config.toml
n_layer = 11
d_model = 192
n_experts = 80
experts_per_token = 3
d_expert = 64
d_shared_expert = 0
activation = "geglu"
moe_layers = [3, 4, 5, 6, 7, 8, 9, 10]
router_score = "softmax"
normalize_top_k = true
routed_scale = 1.73
balance_loss = 0.00421
balance_bias = false
init_std_router = 0.0293
lr_router = 0.00113
vocab_size = 32768
norm = "rmsnorm"
norm_eps = 1e-06
tie_embeddings = true
optimizer = "adamw"
lr = 0.00208
beta1 = 0.95
beta2 = 0.99
grad_clip = 1.0
batch_tokens = 65536
seq_len = 512
train_tokens = 476200000
steps = 7267
dataset = "wikipedia_en"
Below are experts of layer 5 (counted from 0) of a mixture-of-experts language model. Rows are named router (the router's row for the expert), gate (a neuron's input weights, with its number), up (a neuron's input weights, with its number) and show model dimensions 0-191. Each number is 128 + 24 x the weight over its row's rms, rounded and kept within 0 to 255. Numbers have three digits each.
After each expert's rows: a language model's description of what the expert responds to; "comes after" lists some tokens at least twice as common just before its tokens as in all text. This comes from a sample of Wikipedia text that the model never trained on. Tokens count by the router's weight.

# expert 54
router:167107149127133158122120094143132156168128128162114152138146182143160147129152123135160113080114138124111100144158122104110149152121149140104146155082123152139133110116180121131123129128126107098073069112120112154101109128178153144147139140109091097125152122151142122133097084151105133129158105097130097169084113109122104149144099168112103139127132109147155151163159172179148145092130066158123077155101152133136120157119117130113138116140122106112116177088124111123127115115122118147119107069128116146139103148151080123149131106110178114129081132113097138141123144120140132121
gate2:121108168135127114137147122123142120091154125152132144096144129105100147160104139160071163135148161110157127124154124116121121122151147118144143108122117145118146130088124143149101105137158071161102164106087116121091106164129160131061122151165105111144101140130109146109126140125149120094134106153071093123130127143134086119149116124122145147124133145102133133138071131146130118126154127107091136099138138099115091133114077184164144121120129158116144145115077126071079154112132149127128066117145115123125069130120157162117139123129126173137135175091137121100149122147148141082
up2:102104170161079136159113162134162153145157110147105089121160131127068105102108107125109154147111112147135105137138151124146102115135160151142119148148139139080162114121119161171067093118142103129099113142146124164152132137133093099097133144156083108142113144134135122115159089130142118118109139101103072115117136180128097115111136151101142150111151107107105120121103151128178101109087129131125091071118138132117135105109110128158155142109152117118146108110094167129113104128131107140117115093124082114082128132110147152123121129110169127138138154125136153059130146094111075115
gate3:129160073134124133121148120075104124130138131109099125154119128102116128126142121105146092142143096118144127084140060085142140078132138073165128133096131154075145152098066160126120164128117100131133099163122105155142116109155129135148108132097140150137119118167131137153116095112106078132123143122158077160129126170115108120158096122075134125133148101151123114189144121121141092119111138134145169088115140151146142122142110084129147110116163143108142133098110118128121116121149176149133151113125127129141163163110122193167168130101124095130115087145147133124134111109111127129
up3:146145111168125095129126116069118120119127135118076149176120121116119162114167151116115090135112117097132109107151121046167140073155150096156125111095142135068148157113072157108107174093109132132110110194111112146134105134151138129112120146095124149141104102164121126125112123112110135163111153120149106186131120132114122123132107122080141135137144085163144156127133129151131103096121139153134156134113166182156134115125116138129147100132134154109132123107125126138116098119149155149132138115119104133150180174107121165129150117135132097133110083150159118094135088120128128109
Description: Line breaks and pipe characters ending or starting table rows, plus numbers in table cells of stats and lists.
comes after: " |", "| ", " |  |", "\n", " | ", " |  |  |"

# expert 11
router:089103151139126162144090108131103147132145127100141154079133122122143118129107114163149133149135167113174183129100165102141108129086164126087131124134084133094171118155148156125125156155148189131103138115171106099108122110128121109132124136146152104099122121086117156137157109112087117095135148122113099123113128124118154114142161126145100142149166116121108154147093142128090121110106136128126142109159108111131175139143102160157118172099087150171158074167125113110132122150143096139148150103142104142109117158155147136118169119144120118170104150127157157109108097159149156072
gate0:143123126131102099161117133150147127138136107112126203147120127156109173144114132101140128138103105090099135066176142112096115135140139131164122150131131109105141133106125156171092107077102127100120129157120129129132127115106130175142162175149119079137137137104139118163152135131129137178130132122161134109156147105187132096132141110114111110167157088097169103139104129131153155116117094091146122131125148110167142100114143130151111103138151132146142158079069140125130130081157114114108178086146128107159125129160119155128106115146163098134147088112090100137100120123124137158
up0:149128162138099143186106096149121156124092121085123138126115137116118125155120151109141104114126154104111104080131132132106109125151175121145153140126123140092158140111175141155121130077127138143139142160088145163167141110127112142120188174129148101105099114098103106145157153100135079135125148106171132133136132121161129108170081151139103125130147091105132146161080099095163128118109080126138128102148150158164115112135071111122106133082104130129143143148105144088144116119085112122093176107129150124127167134147111124177145124135162145088139096128133131132103130129095154142
gate1:128128086115108084115109160060146089152131102133114130151134131108133171122090133129148135141123086102174144129171124139126142155118091133135139159142079180138116138152151109155094126134132115108091146130117116121115132144157141145125136200122073093147147125137160145153110107119114144134180134153109135130123083153135110128150116111116122139169142104160123136226124145167134141120083163157156124181124161096106129118118116126108141122150082112163174097132116139145125113103131119158123108161156138133138130105100128136102148150155132145129100127125130111112138150120133088127
up1:123174146102116113130141133146151114116185122122159122155141111092126146123155113088104095117126142113155163074139129083151137134110116135096171125123103143131119107135135111104150152136139163115114113085118126131118120146104161135126163124124131151100139100112151076117137153140168127123157143104087125121120118140147130102162163179138093160112127070169142141102144140157120116134137094138160129125145101144144134115136110094110121149118122088150141134143115100132081092127161124183161117137115141074155081109136123151108135135125140141241112119125164105144140113129148143143
Description: Line breaks, bullet prefixes and field labels in infoboxes and lists, such as "- Born:", "- Country:", "Languages", "==See also==".
comes after: "\n", "\n\n", " =", "-", ")", ") ="

# expert 23
router:146145159157138092127111109121109126150157104144138113100101111154105118150144127124115119067154113136120117106050138109136162128116115200143131088093118135121116169103147144137091096105159110110143117158103144130094106137143153150087104135147113108130081098129132103092120116116134135102137107157144136110095139116143111101121093148124113163131157111145150125082127118141112153083119110152128099133151158128132110108135157151145110191096144114082169166153150113115089107135147156151139163103083124114184089177122144125125107116103115121113138122152128142106126163090130125099
gate0:140112069157071131113177109136127149151102117164127112162123174083101168084145099139122107114125108124134062137134160136131139074146145143143154072078152120135162129141119123123078147085134108088164112097088121120150132106122125102098145155155160135167127087123146141133118134148140128157123136122152177116136169121092132146139065141159134148095133114116156179127141093138124072108115124150145143144175144145165124105123147123131127132154109125110136120117111123166123136101077121141148138137146130142111116130146117172150146117133118143132099138093127131123143154136144139135
up0:131126152124141104137112097164138104127122120116114131126128135160175140104130078166177159148125146115097145105131133128103108144170130113116072160172112148161057151144104155133130140138148138114105130134148158137083138154126108114131151104102114113123139171146125131161125118132137105063118113124131116091134103143162130136098125135127096112117182126115090150152148145092118147141091130117138159103110095133138101149112111159137116140115125103145154133120158128113170059125167151187094107108141147097139125127099138082127107128161191091135168134118126150133151116112093123101
gate1:142144152148116094114101123117138110120127133124093153099135097158095156173130145145108156109130162164138108131091134073120128093151120140129108132112125136089108119107111117129130134127110110164140124142153148126099165133131075086115131142109107179115119130175129183158126155135216144148052136096104127129132113119088145145129117106094144145124154132124122118128129092116100109140146175136133124121097119128162094165095097136155114161160108114150177123105119121099173104118161142112102162122142138088105147123145134110136097137087129144169158129167148120087134125122101129118
up1:142145136108158127129130132142090139128119109159132110117129116136188121111144128100112139123097108128144121110127144140137135124074092097137110127126135108125111146122130144145095120100131146120145124154141151091163137162061159133147111090139102079131125176106115101168133138113067089108136129168122145136157142123158124114092125148145104094135112119119080143129156161130131137146123146145120096131095125141085125157162179155099154079102141141095120146152135126130093161135100141177131107135120131127209129122097130185117171100151149116085105134118102143141144105133149142188
Description: Pipe separators and decimal digits ending cells in results and election tables, e.g. "1:48.50 |", "25.19 |", "| Won |".
comes after: ".", ":", "0", "4", "3", "00"

# expert 10
router:098111128118118135111143115135111105146142146132153107093111126117123124134082145136125132135149168099126114151140147128124145181145133157117173151144108140112171112127102136135105127139134189109058164132143135119127129106139145131150126044168144091122109107084112168102117108093127148112144092169113130111109122124119100099147197120166116166164143137145142147140146135200152169141094169115119153114139089114141144120108099159155116131093154121122120093158103133101122166087154126122161136123115110149127146131120133156113165119123100095129147151096120144098112098119126111104
gate1:138138116138099169143185144133160112157080140107134153145101134117089118152147102154166100129116086103123138128107113137137146148117159136155116174131117103134172115149096132206090141106091177164124106106126137147156129147167070124167147137152134089193134128154132125114142112141193138140153120105135111114139107134121125124175153176127143116122153111175145126113178151102086127150156112133133115120177147131162123122144123145117150176112102117125122154111121135136125166130169116136104150134124115124149146143114160151147135168128127104134101116135159138130146165125155127127
up1:127102114124103150104114113118121130158088103135114115121095128119106142146161105167151078073086090118107121165115131098124149109154133108130131146113129127112147121089124111150108169112074158125113125130147149136078100162146125118138146148078142122137099124157128149143125108086134092161161149116125114131122144108093148134070154161126127115085104153110145110129110127106084133093132172130086134102135124149150144111140070176160175128134108145142137159185156132132103139146164155114113100168119110125126076144117182100112127113072095119141136138115133102128134148138124127123
gate2:152133102140114128142175109131106133139097132098121133127045129134152142119095142142133114117121159128109105120148142102140114119106095087165157134068142086081144156125125176135110169140101158102128166138169168128116101092127128118173157125126106102130172152139109156119090148116122126121150126160154148150141163126090117095155138144130104162119093152113109147132155135113083133143144121149072110125127120166125109160078131132116166113078144136152073136137129162107133135112147119095163117155163106127099134131108103136136149136142132062103146110094127112145128132110116139124
up2:118132147113133124107155148118084144089176097157131113092125177086171158144120118157111131121140123160124152151125134124133163158105109114125096120081118130090117104113135155139147147140116130137119188116074136142109122116135109187147172109121120127081177143124094148101124119147122139128152149171123098102097152120169150116145144119151106123119136164128147143117138145133147129137087141100144074183132105143123118124202152118106145103154162170138166102092125141127130103127127134103153124110137153139140114107148122157122152125166130131101142160130113075116113109151128190126
Description: Digits, pipes and separators inside sports statistics tables and infobox measurements, such as 1.87 m (, / (, aged.
comes after: "0", " | ", "\n", "; ", "1", "3"

# expert 62
router:144117102119127151109118099109154110167140118101174147100105095157134171129116101133096094100107134144163131097109116089132088141131138132091124147120110164148141115135151100147094156119130131110128134121158088105066153112136159150117143095178181142077101099119097154119127140134140129068133106114118121128106169159142163148120144142155120141120118150097129104168131109125096111097152176133135120103125120121166173151129127113188108149076131112111120069145115101148146134132151117135142101136130118133084143159149153137175114099112091123107096123134159129119118099126163111112
gate2:117161129126111126107121080125128144120092101097094142117136136136120063132157143119114111147163106176119169155130138118170138119144120125126153099119108084089151128080134122092166121162111112157088138139145136146078153153149126143092105189152117117127132102140154091133139113124071087131110136122165118127119121111098165151129121135098129173137093146138138107090077154137113096122112130099096172127110122150119150113109169140125115120153113152135133122114132143112124163188160143093136143147138088098116145132062126123116129088118109122162099161115113101128147124128107104097
up2:199110096122135115139173134088115095149113105107108141174128102126117094129117146157165126106167145137112136067146130148126108124139066109129151114112133120147100120067102163096124107100097124077099129159134164127143126117124138143121133125079134134122109104146157129087106104117114132091166137113205131162130101115122127086096127159131156145135129118133131098147099141152073116160120113089122160114117116139124121133088107131104146129115124145146118079132134146121107104145148151129120141175164115122129077122120095112157130119117139142102084105132094123089149163122114140118
gate3:138129127099128142138094124123095138112120136177105121134122129146107112159184102153116140156099094126129160120113134120147147148136101120115154152135143089108166151119093148092120084165156156176108122169173115114130102167137145123117161097089159134104107143142118178145085149129054129149101111131107104117154167123167124076096107145124092117191150136127097120133097119137117114133110146087118138137087099088082134152122128145102155114117151141143115133151143122108123133140114103086142111112110130116160121111096122110123109129108126164120171150165129126120072164134100126115
up3:097113127068113122131108120129144175130104116125120131141131141161134145100157081117111093134094069077137146089127104131146152174144109156112103111123146137117122101179130113103155107112143132157120133140111143090089140137129105157126145125123126131096099074126113127139082144135141117144116139124132137127143142106126184114128143135124134097184117100120141162098071095078148092137132164154138199107171102130129143148135140132124153146106088167143131110148131115168125150145151099144131110138120156146156091129142198121144085099128137100123116142115153122141135142160115160140
Description: Line breaks and == heading markers, plus first letters of headings or lines after breaks, e.g. ==See also==, ===Women's teams===.
comes after: "\n\n", "\n", "===", "==", " ==", "===="

# expert 44
router:105100157145113142110101115107099130152142144116152154118108142161139139130203148137112123119148143095150117135126115124113165129175154161079137082142094173131096159114100141120164110155141109085152108128111095125168141153114161151134122129120136118184134103125108117085111132141126114098158119133157150125088065152127134160127103119099157139101114129129123132134103102142119133098120140164134124127140120170091161106097126116125123148123084105090108114149158063146128149123147085126143123095152112111100139180138119109120135153113169080128163083100158131090121126117143146108
gate1:129123092129190140135142115150161098125118102162085138141119111121130109128122095077127139113135144113124133108135126112089157164123129076184120170104155107168102107141078106137121155130151099112152162111147137127137137110106137113127127124130115120142141151102168145145083145145120164121119118166102147142146152095164138183143116117116125136140135147133129110142136081132128133069144119112119097078139142113137110127121111091127162160140154142135163127123099097077135184098158106111153108140112140134152072091091110151152132128121109119101144125130118149156127087155135184177
up1:132131109102116190138133093104110127129088116084129123125108114111065127131142129095094136119094139116125128115121156093136116107116126131086171123160132110121105185145132101100123127105101150144126134197116128087097155124143140139148066143152114137125111115162147063102138129127136100106136130121162160114141140140125117119104154141151129083108136104135103133107154121119096113126150158127104127135136117141122185145113127142145113150135086144124097080132109158130090105168091103163150144124129105123085171136151109185141159107102112102197118129144157144121118105099125117107
gate2:121096131124138140146110190100084116114134157148160107092097141109114109100144077146091133110101111156128115109112117098121140162162125091108091126172112114177111164163083110175122148094137103118146120189162109164163131168124152170121150140172147099107114126146171135143134117114117138146116184134124129093130112150121144109143108141135087166146139148100121134128123113092119140097121159127104124131114168109144154116140124111110167137121146141168130094130116131148147135164178120167132165119139090117124102120141121122142084121095131121120129133135123133087141106086124144076
up2:110121113105144092146090097155096128164129151142140134166142145099072104095118123136081127132116085138124118101132104134208106124135121125164128190108146140164148121141094105148124136153141141135116196135086101120148180136136127163150145089066079131104090135150123140121093158126124176123154165143149133117122166134144110097075137176122131124134127143111139116119096095127148115124124086139109113147121132100084121132093099144116133156163130167141158123115109129114104075157139140097128107123137127119142098118107145121134119117134108137133099134139147088143152136115146123140
Description: Column headers, pipes and line breaks in wiki tables and infoboxes, e.g. Directed by, Candidate | Votes, Party, Ref., Scientific classification.
comes after: " |", "\n", " |  |", " | ", "\n\n", "=="